From a checkpoint of a small mixture-of-experts model trained on Wikipedia: vocabulary 32000.
Below are experts of layer 4 (counted from 0) of a mixture-of-experts language model. Rows are named router (the router's row for the expert), gate (a neuron's input weights, with its number), up (a neuron's input weights, with its number) and show model dimensions 64-127. Each number is 128 + 32 x the weight over its row's rms, rounded and kept within 0 to 255. Numbers have three digits each.
Before each expert's rows: "comes after" lists some tokens at least twice as common just before its tokens as in all text; "gets" lists some tokens that make up at least twice as much of what it gets as of all text. This comes from a sample of Wikipedia text that the model never trained on. Tokens count by the router's weight.

# expert 8
comes after: " the", " of", " in", "-", " on", "|"
gets: " the", " The", "th", "The", " his", " first"
router:129113130129139127150060130147074105119026131127099160154125146074130112115122086146140101092101164139075104125140152039121093088115120141146123075167170150127151176141133133150115114100167119
gate13:035061149144151175141106151093052153085104163091081140121120154156130155134131055108100131109163134095152125110159123159156141091184144108112069110121101151127155134125154143106083122120119113
up13:200131113109124090181134169151192144181090152174138096132066194102141169103147129164135082169108142153197122144140109141138152132145121122173140127161131091148103122059140092132144080145143154
gate14:174141119121089154124160112088051078149102109164082217160120120050189144113134099114113083142128112064126119159128197128131128110101082068125063092065127157139110177069129116066148131084132134
up14:074101152093166112150080146145173175095192156092204073074119135204092078132132172171148164162163150165112133091115040168122132146142173164116161129168114106072158093166155126178125164123116139
gate15:129114201089139138108089153101161146129111160129163126118086145086132132080141145114108064132028105153162153156081128126155125159186134223145103073066122115118133080168163145128174168143170166
up15:145111116140134092115100132080147201088117084125141120096098145161153155114073137120041086149120141137120155123094111127177095073134126134144121190068126155168139081110178120197106166140209093
gate16:117195147123160116086092115116134109108129138122144167183165072145098111124131101168186136154095142078105149106130081096125111129179109109122124109079166084081092139166119134122188114165088122
up16:131072139136074110167158143132135174129127116132072116073095187136182117154140118090076102120139130207169115162135173151158159115121134127118120132175135100168160110112106122134079166104120123
gate17:138167106115122174200154096151110090133180083131139153139161136113097109162093148138137114112138189195170176170124144123174161173194144134075091095121130103156176143198156081103161154139196123
up17:116172149131151095114113128099116159131123213125116134183151151107093155120206083074077129093136080095130107143098072129128081047092083140171142112123127134105170100111162109164120187157061189
gate18:103102136119122137122092138142167223160168158139119163113101107125194126142147123121202137103132197097136172113157119100131139094117151101190104083181139110099133162144115073126084140092113081
up18:139153178146169114148138122125075095088112102146162088122117146140106142094166098142059133142147068132107071174107122165171108146145156175071137149140159161135109089133170139122091113171129143
gate19:176133175080118052122157071121121151073087139129115168140151127177115137180121088065197091125150147138126089128150099110176124114172135208119125113095144151166160115127149172109094111115089148
up19:123171110156196155118135154176133094125196144161123113148114109096090168118067109167095129141084112158133134147163160123118121129154114122146106158122125089124132130131100085173199119169161123
gate20:106167164150160154163136120117195094095137117133025181167142097118110111048126099124135152164142140070139141104123153145163099120130125114101134105186173139087105136145161112212156131063089129
up20:104132148122104141182097121138098142087111190108131155139123166135111092164109128140155132132112214056116124158124152172197149184105117076121108160128127142124138141138169114173099138136134099
gate21:136109146115144116157157111129130126079119052126132154102100088079070200133172124155146122109089150161075158144140097120084099163138165093113171137111163141145118097079121120091181047037110084
up21:122097139134125122180152125153120161085124097120142136101105094104083146125183101196139085105111167158041146126113112102092060160126157063089160087125127171159111096089113129099159068035076082
gate22:116126130139074088167165157106076128134094110191146119146133116132114097164196135057115111191182169119171115157099101101083136099121132092123132147109096179127133126129103128079131130175115161
up22:105123121108208097133174097183102112101123136123132124164118119183161138097063124147122129110127119136121153105173116084186137145128134146136125116151093115071094125092162087187142152123149113
gate23:161134152159113141188104118083183134095102150092122084147123161180143076143142084107144077146123111230138146139133158125139109094145089105115144144125130144094157117080110148165186068095124140
up23:121125100125130116086102120154109152146155094158143184120103170122112163128098158125176145087083111039132125094127068109154133141160161175164137096116117103154079156137138120129102161164128108
gate24:090133129136115116143129156138136114167111112165151190083175123129148112168156171101117073103123170146089125041123201078174128121108117157118099069127091121170144133087164169120102138099108126
up24:104147202150137127166121087174103148087118140120067070170105122153148149083128093131117174143134101114159122167096075105079105204102139094121100133123126183083132125124171078092128071155175126
gate25:082168131094145102175123145182121090105124166106148171103145081139130088137137109116123132059123137143065120146125177057104138176071173115082113128132123128127143158128158054091126135110205116
up25:173122125145065122079190167195110146143128127137107142103071085145144156101122170164114192120147129112114147107148068103139086131141089133177130194144199155171161078114094171159114129189080127
gate26:151055065167101103120129174168149101133162128105155143104085189132134143175141142136115100084133092173160113113101144148129124180144162131102114108106110100061132125164105075087101128088110149
up26:098135153119098150088113096113075178121105153120121171139116078095101112070137139133081123142117146084121144126189077081075124108111092097175177115169133146230102125088147182133150107160148146
gate27:146141124131111161086123148132144154153151128181095115105110167123097138090144122128117111128119064115120151102141093142119211180150144125074106182109155142134071119148060171132112123200075140
up27:126099130121209136105092129069137132131065147170130166159111104051177120111123130125065141103124133118193165144112116066110069079103138129047122120169090131134137140093119137094168107154141109
gate28:127135163118118084107110167119100171142120190164130118123110115127169116189091048074170155095114104214131127113095093089051107110126170110180120164138109152182065176165172154183117087109094127
up28:092113137133138077088116169130164120107097162181135143173160144116167102091134059098176176101143138200119226084127099119104122124157122114129134154085142103125108130197181136193154134125131133
gate29:125138135152134128086122154100167129132116163206050124098167163156074094124141154130152158078098132097121182163092098148119114136135135129158116100138121172103060155106152149122153219137122113
up29:119135158125194150124150140136093157140138111096148117159087085141170142152108114128115107168115140147147056119127147119122152118099102114085136163157117074187161140101117083125087059125147170
gate30:147155090098178148111200156117110135137097077126123122138065099165109163124121155135130156119152141130148122119137132117144110140108063083142132138140139081125125118190140159101147182168140133
up30:137143113177110112136117065112136133098145112131153169098172151093163126125134096144142095138120080171069140186128132192126131119152135157092171147117112153109129131104123101172154130102107166
gate31:126065146231131122110156136201103129099116113094140140163149164170120149077116142119189146101117094213133118136094087126137154171160116078133134074166083107146114127162174120143109104085092113
up31:061160136083144154139104057050115089181093115163087123128106119069186107149137090143118131185126153091156114131100143105060111158123112131072068166081155108130112125147110067129121172203138156
gate32:146092142119164131116060105160084145106087164150162100168140123140092145104131167085132117117125158078157138090127126154095105106098149155152126122118153161116138112143057158214160164085168062
up32:109149159135135104187153133074149115133155090142123135131101156101117165110106153097108118112139128153064130133097109091147151057168198124099136166170098139126047091113132038144096141118089177
gate33:106098057155129078122090134161116164070103138154093112156118079101093146146132118137192143153155087138106114145128151107132162110116059092131075134114070081083170101090119177098117121120144128
up33:140153185142132152147175085043153158166151145093126092114083166164176125115109129158077131108120176123151151108144124119121092144115190106088142141117128144134098170144141169184139150139109158
gate34:111188105091202174147122099147071223094136151156161132133077078172146102115150107109125104111140098181141148100127100140152117149143117119094095119171144067149101131135053158092183122099138093
up34:189098114187112164089116126116148094129117089076155133162143182155132106152086080149125142102117200130109109154042138167188146107088101091084126193113140152121154121158144132168116152121121136
gate35:076091195048134139182118128122136155071112077134082174055084073085148138126113150157138098071165123176132129072064149140074088203142151128123142058126108147130122147114152064090126164110133102
up35:106125170100123167168117126131134120058088067119095165048114087115111123136145145102141093110117101162119108064093173152076054185105132086120122112124076176105135164120130078069120178125170120
gate36:108105180144131148170106119148094156163103157103143135050122113052142109105116092158154107103137095211189104144113172100116160097153134133094140153136160150103147149200126133148115116077174154
up36:129145113073127143093092096085169087086100131109114116093137119146168179111103092110178186139127108126160111082176123121148160145143147130138085145091121146060163148082144119108153135171144208

# expert 7
comes after: "\n", ".", "==", " =", " ==", "==="
gets: "\n", "==", "===", " |", ".", " \""
router:119132123119135144141166152110063097090128065170098130100149095144131083179176168084140179130134175128089149172122107145183071152093116112081126098132144097071091047142102134130161145118115117
gate19:078149114129138112125063095128146081115166139170122126152148181122084146090103136153131113176138062114143143105136153125098126090167135107090098122162142135143094138130165083169112157173108115
up19:097097135072120125146121152100137135142090122135078129116189118149131174071097160183121146127133161119110117061145165116099073160114154145153102114140108125035188170125140137110171199145044124
gate20:120117139137101180178080141136079110131125065175140094174142118096150124160155117127192087098126131150170142091136124201129069149137106130161123158153165113136088134114175128158192120061184094
up20:140128138059147137112148166096111151129078100138123095139086111159094133149130137121155122150150122076130148080140111140139109095129194116091137093125164190046164098122116136150193156085099121
gate21:173123134144107133112159123091049153134079086106112138120143135061159116122065095177196158133130110164099161105127112104142158191171137130083176132129148116099132162071120150061120147120174144
up21:133070102137130078159144133119141093154086201165162148141139147151169123158176087056103153111151187120130087064141172128145084124134109083136170122163058151106167123139134152140114088063106078
gate22:130165150075148112135077097094125161156174140149082108118133090118102132146102129118151118148113108081121128105053080113086126112111133149116130157114074150146156155116147128124184119117130128
up22:140132145146106106121171164133102136129120119155208209115095128154090140147138107084127148057074119180105114095167141151218156139100135159112146128116167108085150132170172128162129133085083128
gate23:157123105070123141097108152147109144148145172150118135144098119157146068133143105156148178119137074174134112112127153133142157142165123080113112176165104066146099157165134143129153118160132148
up23:101125154168189100085151118073164135136175065100139195095143158064182199144135097140118142133106188187153172100169069151132137136158141118114159145109074171102173136103122076114148122089111057
gate24:138168127142074134126072132107148112083164099141135064197130092148168163155131151093147131131136125084061150114137091121164099122111162105104097178184107111130115146134109110085121168118137098
up24:092157131136145100129181122121096154196132169114118190121119162130160156099187140170178150123105079133162087130123114160094127055083108126154108085135105181094125126095113102124110178185143115
gate25:107144147074154187111124105180121098139150125122066117127087123110117129160138089099125190133091087134113140116108129142192116131151118134114148038156058096116144133119157099141128102118133109
up25:078165157074136181113108108174134136130156096134088083109100129103134141174092089112140193102084120135092154128160125193172071130155110154117158075163053105130123153108166101124139095154165111
gate26:115142141151133130105117122101126116171146203089134126126168135111179086109097122137074106131102176133143115118087069109153126162149137113095151100122075092162140106099244152154163131106180135
up26:159176140118178149081130159156162160135112102133145133101134120106115119092131157143125144146119180172143104154157083116136101110158153112158149136133101117076134099070134121132153125120105169
gate27:189156164115104137128173145119194120135109218163161120179114140164103147170081152123112098129114130120130160071114151133174073070083146208148099099154217155114129093104110117154111123147050145
up27:074114114170165157124071087136042115121131096094083157090120135095155127085166098188133146127151114117134115191140108109092170167155122071113154152086058119115120151182152149103109122116175109
gate28:063100095114124105115139158086136119107104135085084099101091163079118133111073161150110136096137119148132107132107064129093103125149101146162153148121109170175017111183160157046169141126109077
up28:145139177150168080144189112170073156129097099108138126107190093199133127078145102063182157098145129129121167110120141104170108150143135102104159118204191087082123132140125164137103116170148212
gate29:076136162129189101146120160149121107121119100109125103091193138160194123087122168115139124037117228141097150133178114143135108208132161137141132096054135159115098121152142118155104118122096119
up29:054157167125132104187144169131144064121137102121141113095195184134172097091083128136099130039129217133095090181138183124196138145103098094142120093063158170079094132149139109156100093145102161
gate30:100111136106162111160167167121110156117129100119115109137150110173098157094157065131202205138140137210144162176109145104129082166120084115124158070110093113138117079139124125133137113172161145
up30:111089133088154107144151154122111140131112102123109098120140094206114168094138049139190168128154150216145182154128159074129094156132107114077150103114076129151140091157110120130151129139185154
gate31:140152100176091166138093098125110083149078147163133074133116143149220111133134106113144115107154138111126116118141144125126165182121134125122119090156113124157160107133188119201140146137166090
up31:155113151112127085163124150121131076136186171029107131149124117127071151136152168130106160182126134078098165124140142115129128092105106104150179144126109127127110181136111090111154110137136174
gate32:139161133117097164130090098104042080146110135128148162191101114151135079132140149096138133147175161162085163104104134181117091119136124114100138143144174104064157123122121126139116164116097096
up32:093121096115128104186143129083155148151153153110157100122164131102096133148179116158085061136134122155112164148111185161062145166159162131140153163129124106098118087175145104161100139082108126
gate33:152067133171093084148147091118119110140101082181076188097199057162141148147082157158139135125121134134111112158146171089096193097089115099108116102093129136140105126077153089129146124132155143
up33:160158170139145189074140122119125151088157211125132122099102111147138156112094118146065130143127132082092094153036093046120101157192129128080173136151104179160143151129104105119135080139129141
gate34:116127088142147162177166142104074194099143179101111129121129129114153163154122145131082106157113047093131113148153089142129134091056115199111110085120157114139142180124140055138094118116152124
up34:098084148119116142129133176127118164127158173096070185154145149064164138102126153136174141168084111110115039092125114122086126079103112173111132108113120126182141150094154124169099117088144092
gate35:098137149090120140134098135135135149168134152190106133192078171145119151164214122179146188122104151142113054129121139155143167081104106125088102088138145174080099172100108132172153157138107110
up35:131102126164142102167147098111160094123099128076120141067176109105157123083087109061101115117141082127176193120096152113118077145123104136168154170122092117180138091140130135080084084139113165
gate36:080172109148133123098136126101097166132147144132130070145154153144131113109099180097148099119136134172122122171114115134117143113187174120104114144140106102144113099168115073196144142066063090
up36:133191109157128114127139119087107176159136108134147057133138136142133099103107150090125111076093118145138122190098113139111135134164166142064132126127110095127110121154120105171139142104053093
gate37:126164142148152126134178135095149168156157090149048147114112071177145135159102123098162114133116163154151108106101099134104111147135153087074073180137159106108085132118092166102153108173119184
up37:126152110166196082106133092148144088179154139123085104119120091175109122083114086152118119132119200089168083110100118120160079136071123135127088076105127145065087118125115077120141146155081134
gate38:078098092138094089136111219118168106127144069108111154109108087100113173159191154112121175122121164176114132137110202183111099118104098137184121088140180085144097141088165088151104109128115148
up38:135148112141170163141160060141093160110114145139111110140161198115126117118063108145157074134170108116140154082114047112098118087152172098101113132073101143145149124155109171094123153144100128
gate39:108098115137105146135082075126100176175170138159105124172110116157110124089116052153106146132111135149185129157116119101110131160155182134110079088098112084107105136171149047128143033119126108
up39:118152171106152136122160154130153117094072128104156131108143136080106128180138149128142111123129116105092104106139123154122097112129045152119217178172144168129148102105115201117109200136117147
gate40:114084131090168158145097136111147177111170126106102145126147108126090122155141115117136209156176117118151182114133169117117119120107144181137128119084101034112082106111143144145145066125141214
up40:133085132113173204117110110129113167131177135118111166151150082104093093186147136163128173159168152092129153114119173129079168160126118189105133125094149076114089129142126120165135099143124142
gate41:116168152132087130091165164086091145153110125119133146147150107068130133097090103100194067158104111143135117131131126130098111120186086117124126148128194094131104131166071128107095136121099127
up41:110091077127164110162098079154155106116166164137101140103150164181116118163158152156076162096185108123114119125100145153131167142108178110139127079119059154106157130117149136152115147131153141
gate42:084150087147143156101100088118119080158111088191148156175178140093101157117205147142103051138182130165170136113135164104098160090150168147125138113106131116114087146138074135081158092101150109
up42:168132168127122093162154132099129147112150160076079108070088115174143095143089111123135171112092129093080140128165086155150099172117116109123116147138124133105174111118181129154105172162077144

# expert 2
comes after: " |", ";", " 0", " 1", ":", " 2"
gets: " ", " 1", " 0", " 2", " 3", " 4"
router:133104076144127078174206201078155170138175149128169080109130144057088107132137066140129096130096149162155148119086098126173104127084163098146147109136140178127075162120173143126159109138128140
gate19:165098098127143131098153146176117178128175084076094132158118084147146120061159052160129155134092180180113146072083095162088070119125109099085150169135167171131080120148142151155154148094085116
up19:105174152098075073160132097095181103157081123182171138102161189117177131217107185105159137199095099066111136166158137059148182151172128117180129133124129056093150149101096130096135093144154127
gate20:084085176118149155144121148156141148060136096108146088115161141114103141142101108130111129156108146072148044119125121171111164072120115075166067135098176149138092108125128165114145167105160156
up20:101104171086112180128124182169152110104134110097146104125200127120096139120095109129134134166131128142149093149134103125125193065135109062140145088145161161139137120128150159087130126138143153
gate21:136138147105178175173125128154142106171130118156169135122133124103108127101148091125091186150186090157142158139125165106153092122105109119147180147151090141174153139127136154163216204116093161
up21:112110119138201172156118119160092111080091077124155130116134100068139169171179107121096153134115094138124103102097156190139134120109102073042181153103167105135147112145177133128169152125093141
gate22:122125086106153160148152093120122164112099120119100107095128113081142156117093149112165147136110142160117073136064215165128135125166120083158169118178089135176151142141160131139200150088111135
up22:123118119096141127122092096101158117163177131140135141162179130139156086144118194192146113131091128110137149172125092217069152154127128131117101169155105096041133139147129101115094138151173168
gate23:079146176170123177137099134110156210158131153162128136115139131112131086131083123064188063100108122131171158074163190171158140143133148117126086153069093094140151128116166148170162107091107175
up23:119110216139139136055174154096132128075192151061131169113096091123091110133161155124115142151151092166158125131164079142146098081081172124092163202170136116116131179135144142085145116156155194
gate24:158173099148134182178112152176080175126158043171105154071117168118109143099159183131104146160134106109184191132110114129180202110118123141118160134106067136118077195121153157116151084103110165
up24:159133144105132167136133149111063132172097074145170106090141132117101211123122191159151175098124132141107176193177120108195160081138143141098155151116121141169116174046093090108156173154192154
gate25:059163089103149141169145164156105118143103125094113110121192182134091077100091176158143142166089089080130133101105148144118136106091087135157168089147087112133126166134187091121173157135173155
up25:107135114116082178125151141145148134175175091155137154098131099141105141096099181135107143148144105101125130144113125129125139154136155088145154078130074187136101074101169159147140142055155182
gate26:138154124127094088079123141097124178081145091075110184148134115076156133184146164119132170138088117022108102101086187095070125124052134131190147128119127166054119128101106162118154141163136081
up26:160128172099192149145145132148129077136085182107113048074089088091121146122097091089166092087106146158177116125141148185164096127154143089082131083134113197134117176149176118102089092079111126
gate27:071070124101140109127129099089129097128145154169119076116102139110136097132149157154121148106184141118137082143163129171169131081106142106089144124168127170153076134125143090137106173150122112
up27:130117200089119164115090130118131100052191090118193070132132123090139110155104186058151115095174136140105118115102131130117111136123152110138151093131154203168119136140137114134110091135123131
gate28:127101140131174107116118088090142179152087095132141084125125144083173164131161098184133141176114148177150127157112166126183114060137130173139219096182132152076068183085143101140110132107144111
up28:142156151139113158158130154103090065125095113125093047117155117113154091103104188138107171161165129168128148154084155106160100099141137111178105197082077104152092131113124102115154167169126099
gate29:127101120154137132152190110146129167098119149113105120111172133180073096101112137145143167121133118073185186153121107118116063059103136126110159145128088208163109135129204114145136188075140128
up29:160126137125131133139165116156132161106114183136120103094178144187062120102110139174159164136112102082178205152127126104104071088129112149129154131106106155136120131115219122128164229070152127
gate30:137136134132139147149149154122130109127145138147106152158164161140135131154142103139102134134081131148167199125102136136148123110155070205115147176163180137172127150090147113164190200141121112
up30:107105123111112130098113095075088157136123128111144137141100102125133129122135149138117137105163084087174057166126130126052117126127192051154090115105075105085119112195116153112048105093135115
gate31:148131144171127101094167152100136099143135136126122117165163124139169101089122099091102096165167114102073143139057063136130136147127110155134136097158128194180102109074047134150120094093170127
up31:154096164174127101105150153118115066134165115123160116181171128175152121136137090110137083175174126124113125126095073175174117135137090151116143114135098157173128164074082130146130101103196138
gate32:111120157129138131116143128069108164119094103151145099132111129153119148182093078079134132132152213190088163104134141118137203105149163154189139160108153146190129118193090124147126132150084154
up32:172134077124180154179115126135120136150101101126129112159101133127099076110115170114103131054053077144109135117098136144141135099183099139087183106132182173149111090132130106103126162116153136
gate33:143148208098137162115122115124128174144164126167171088109129138143100102154096134065129141144113168109093103137146095103161144071135121104092156151061176102090129121183137154126142122050101214
up33:154046148104149129127138122130083116186115197150154142121110165108136071166041126151181138114090099153103128163130171083105149118103128190066185123100133159182132199205176142174143096093095132
gate34:098132045109169142137138087139073118114144115140127086076092109099088090098167132164087118125115137093133141086170128061181125129079103089153112092132097127123082142126102108158149221197091165
up34:179128209137110109125134197107182140161131135123147196192160101128168181142077116122139175137136094179134139151096134173093122124201138124123121136130175115117159136120183114103101034029159093
gate35:113066128104156101146192161169130078105110104151157114066118156155160097141111067056101117131105161154164089067132127078118127171145119090117065105103139101114126171130123051107128085144197126
up35:082124160123117162147073078117160163125134183177105139186128069134081122117120138143141094120159107104087170111089133126096176120108095151087122093154131110138114132059137136116140116092100114
gate36:066087135107160101154116128163153142149183100073128135125165111104115182158151107123138051171146063211130170065125153097195139178157122160183149140155146056129151083146134065096128104096122079
up36:139126115122134129137161103190116179156187084093129177155112113102107167198182109127144081175120132151105153081141146113178102233110180146168137162094126096109088097108143101080139112120104072
gate37:110110147138145111136128121120142122089111092122120134181112154102136125185103162126150140084118112111152206109126044138112118164132121124105110075067154136127171040117143122199165147130102127
up37:117077108166146085111119137115102077092125097134142134178153194151141144147068108146124176064118123081133152147135097125089129127136139131083117117114148108158130039097151159165123122153103136
gate38:118161088161134157109144154106168088113120165123185174056143101177083145148113137149142084106189181135123131161082124106131189115116123102146098082111106137169142145119112177190158151088116128
up38:118100198149153082102111107159124145112150088138081052189169122117164111133147158107109157120050079138133125112124123114154068106174129103095126150158093176073098109171137098057123110119140174
gate39:107162106172138102118113138132133131133161079144127103201117113131084100069161127135100154149100080132180161099178108153161169103136199104153165072111141122175151137137130106085128108091151089
up39:144165076134149122073133134065141141117111113142110152153090110072085112085162151070101124191093114143170156123139145124212132162201075168125153160115161163168117099100092113101185112032101115
gate40:172112106160175087113126103146179096126070080064102160090060091066100158152099119088153135186129099111129128061112177167125093111145121067100117126153095136149161183107113132148078122110093116
up40:189105098138169140163187145157152092136109092067098131153107110085040110134117190145099128164153110111095144123129154121157110125087091054120129114126100131113137206150094134180115135120110174
gate41:138168130151099143130148107141110151106120146165151165171125125135128121066131181112127197149153126042162137159045099142102123108146123106111115205151136162127110106159186102097160107183119096
up41:134128140101148101138147116099124121128157111088143108089142112129106106160125098125130061094094098204095122150188113139132113133125150180117156058105144088089148111151085128147110119105108182
gate42:148150120061148091073180160117126191101135086066122120141161094083145114065120083122105148157096100094166167145105174130136107114171157077127162095042139108149149147117141113122115058156163136
up42:127115140177110160150104094143121094135116150173106153105107170165135111184148126166194116078189184147059102120144066107156107139090108132130111173171116161089099108136116136120124157130077165

# expert 3
comes after: "-", " |", "|", " (", ";", " /"
gets: "-", ")", " 1", " 0", "\"", " 3"
router:148132139112108031098145136091144134096172110124139114132135159173101142079123129132175123118142173184133129125085130081090169132150127122135145151167181120161186186124090124141127091071135135
gate19:162101082093105086135158121136103124179125214088081149117134116107152087101212140101115169096063128160144098097156061070118181060115132126174111102114088160180220158147056155153089168107185129
up19:131158099137092175122069114131159163106142128115162094116136076146083130114068108133094107155142132061164139123050112166140105199166142114070117114139108129125085126187118119134130123138097160
gate20:121116242108098136161141177092153086103123164128141123127131137105086104161134100131063139118138150121095180109111175069126115160127104120110122144149131167151125105173124125174095174099168162
up20:136122107117169125087159090129078134115125160150085069133046079145089146135138166090130118110178141147163145122139116152135105135150122114194161113155108110158093209084134098142157070178103147
gate21:120075122080118146089103122124130121189152093146114145131127075142109170105167126094134145178140089082074064130097119153168136053151140086106173180083150161188139168144105141085108115118110085
up21:115123149081129199139114120146100093176119110184097132122173028107141173104151127104116092150124099052095105120074088122138176077103140058143133123061124138196111142128159121131167120075078112
gate22:124161169119155062161124141125089108156106102129223161125139086129136162103095103141156156161160124165094145142146092097154101042136083150142136222127115167103131151101146112098099136165122114
up22:159154127157179098107129162095142162106114121074160199126096121141196159124173116126089088139073180121139127190132152153179127133106101133125176191104132165116130129118190136125086168106072137
gate23:157159122097131124131061150134132138135119129156127132146164166118087181145163183119161065110182132160128152128113106122152099114092115108133156154155088080116144135111119145111075174061066111
up23:118086195102135116077112153153135160135137127152152134201155112095123121162120132153099171127117131098120152149135124125152080117136121124159180141135094092101112130113136154153111100103153114
gate24:162138116137145187163122141140050133132110130113112095136156126173091163092155120087100109104092118133102106147137132129118099127136096079085190113102076115130108121117143073159116124114205178
up24:095166132071128101137191137168166119107166092118142173142054069090154094105139116179173190129158115099135117119147160164137100160126160155126121113132134120111159139128107121093108103149086123
gate25:131151109130113067152157140144123039179145024105154130118107196084147144127142165127162115154161086109107169128119126146086128119148100094167117174106148194120091108097128104146113058134156145
up25:140082143095157234137126123106158184092136190187121131163111125153116134124145160116082164144086146163143109145131135154177068156126117139124097102165129103139165166162158096071115157114097152
gate26:107117150057188100167176158136169187069151084161107114110139144136129159103088138167111086097124146181139171118148158137098147149133090172160155115141151168151109144193111129110091119156112090
up26:058092188059189109116137140155151151102176111145089118110113145077160126080128116139139090106103170124133131096128179080121129131146069124147142100182143158165096116140104119124062109112114111
gate27:133077153171165086123106127103138162149120055172162092119107105160145175150136101181109130113150176119144100108118178122102077129127151140114163131107109098098159178146107187113139161127106148
up27:086101145118162106156137113096158203151137145133171113110133143159154140162113046131108100104136087075203115148108242081207127138143138113146101133109151113120171203152113147093113118131159172
gate28:111130195111130193136115135186195132102138182097087153185184140151119102137089114148170131193080158075087123131203096150099105102096124147158157124092178188141142163133071103090141110113163109
up28:093152099148151087146144142125128166146141086166169065135110106105127167121144172131108092102159097144195119199017159102145097145189136137126086122151081076118110108120182152218110190131107182
gate29:180178201042096134128134095103199144141125112095151165117107070179111113105159105149116084074151147137175129168123144117165117092119133105150087180152125182162140135149120100135098151072130141
up29:151160154048110135084122107129204091128143135110134154119095078166104142090142119159136053091161112129184109210138145129167100082119112111157100131152131189168128103172139102131103126112144169
gate30:116123129146079098148147093128143120117126127058127049122137133153142096121125150126111106142059138089113088131157121141115149184153137141073130138145168112195096118108150105103111190124139102
up30:117146121137181120118079190171138127135187150184111166103146147096099115115140061117172158085163137174150152102127131174177146122100111166153165114138078192056135115175159087115137041105127131
gate31:130146101113097098168128104205129086070164145131133095104110122136111119118153094106129116143142141176118084091110124117120127093092165125139098108187118153158183160110080168152140155161150140
up31:156105133108086063149113167180102094113136155143158147065117124104113159166128089112112152136174104143114128117119133124121095123130136089142172171136158124153153140115073174168150068135123146
gate32:125160161093148145166149175108208083116114148107182071109119075126100116071124137177131168118144136095105154161085133153162179127138100077129130073187166139116165122050147128171114139107126099
up32:129091116161151105087143109163060151155168138154117174139125148175130128176149132100113074146130118146156093094131122115082065148090147202114105159068145130095091111184127173071145149094153135
gate33:123152075056148082098118116186115087179153115116160110088118174098148060117130130103105101077133062141181203140085123106111093139108124087160162137107169146156136136112102139133172129122113123
up33:153114185177101104117133119059123193029097134166140130150152108142120165134177121152177119189168158141087106103153117135124125144179150082098108171148129109130108154158145138146104131072099136
gate34:119225130100092151137108107130063142146096145057093138121138095111121145149077105051106182189115102118116114134141179153185161121114126124126125145089137118130141129131139114107203087099156131
up34:127200118147082133141068093124084173156117129051112160110120101093148153113107111054076175156143118160100104115110175102165161096105130137120128174125134187113120131108138122154163122139176097
gate35:132082118072122076115098095114062161116153129203175160106102090182139100137094101075112131129096099133155155161143124146148122089155094136109103143148116174106167104134128138154090144087125184
up35:111097209179121146165145129123140127159070124108121163102053122106151178128173125157140103128137128145144159149042102127172139156124143128156135195126121109083092097142130163106147137133082100
gate36:102196143144155113127104134155139115142152124127135142187133177132161157139083118136146135074078143061118142092099120092129148177083108149070177062106087116077103136111069066140095116133117153
up36:159103151109164076140141134187130109149120114155126043218155136155154118177120123102079139120073132080048098128126155139092143132152163090111152130120110125105122094116108091157065163121174161
gate37:145130105086048166115100103138101109138203105108167134120103161179088181151154077172150109088136136157165145139169160123097125146141160111124073097122139171152179055145085154162136110124130192
up37:130123105148167122192119116092191142100107197130089150136119104109158114140141211107139144175142104088085091123140097156144160131111056087123136099130127139186135177124155145116132118135170111
gate38:102108135091121114102089069116122122105129084122098085146204176124081139122159107098115179160119137125102096086111118143123140144115123153172156157107051190124115142097044090111143080151174165
up38:144170150171142117174154164149059157169113147196126117108133151128182158133142171222092104097110064108134155152167148120139138090150117116128120122087186105147138133132187149155083134099120134
gate39:135082129138143122125049115079143157129144163131202112130093186141159138131131150174082129131102210115203115151146119102099170040149136144133139144076120143121178200114131075147136170132147103
up39:079142107130100124151107106140172104132135092110089112086116119114162110097149113079106147100171150076162086123064065118148124119087127136129113113204139133098170120181147067137111128110178141
gate40:191160136118221140075112100141098158069105159162137107107138134086109162127130121161131152073168098139165140180142136115123119102106188161171167108133075119080145086139110098164157106129166148
up40:171127124089125129107156133133128146045102158141115128090177177086160162157126102125101092090138093161139171140146169188137131083138114170105164124129115129075201098138099085118103078130098169
gate41:113082106146117121137104130138150132135108093137117122084076158150138120059117102170171181165130172096106085090183139145084135141120093127116117095097124115171117144073153148115090163140123125
up41:088088095116105141095106136117110130134099117153164104092156142114124175059137098175110122149131113099087109167081058169120138143139149122150166128153106123132128098151104175165106070129146144
gate42:142077168107061043106113109122122194099121123203121099168096123116082133130111103131153090112120092143135173118118129119139125135145139126103093126134112125115158215126117104110095118103106101
up42:145147134093098139163140168141168086166133102092134108102166110139148093105119134138127097112129121107113147122112115143129137089063109138173110175151149150136054095099120100109155145106138067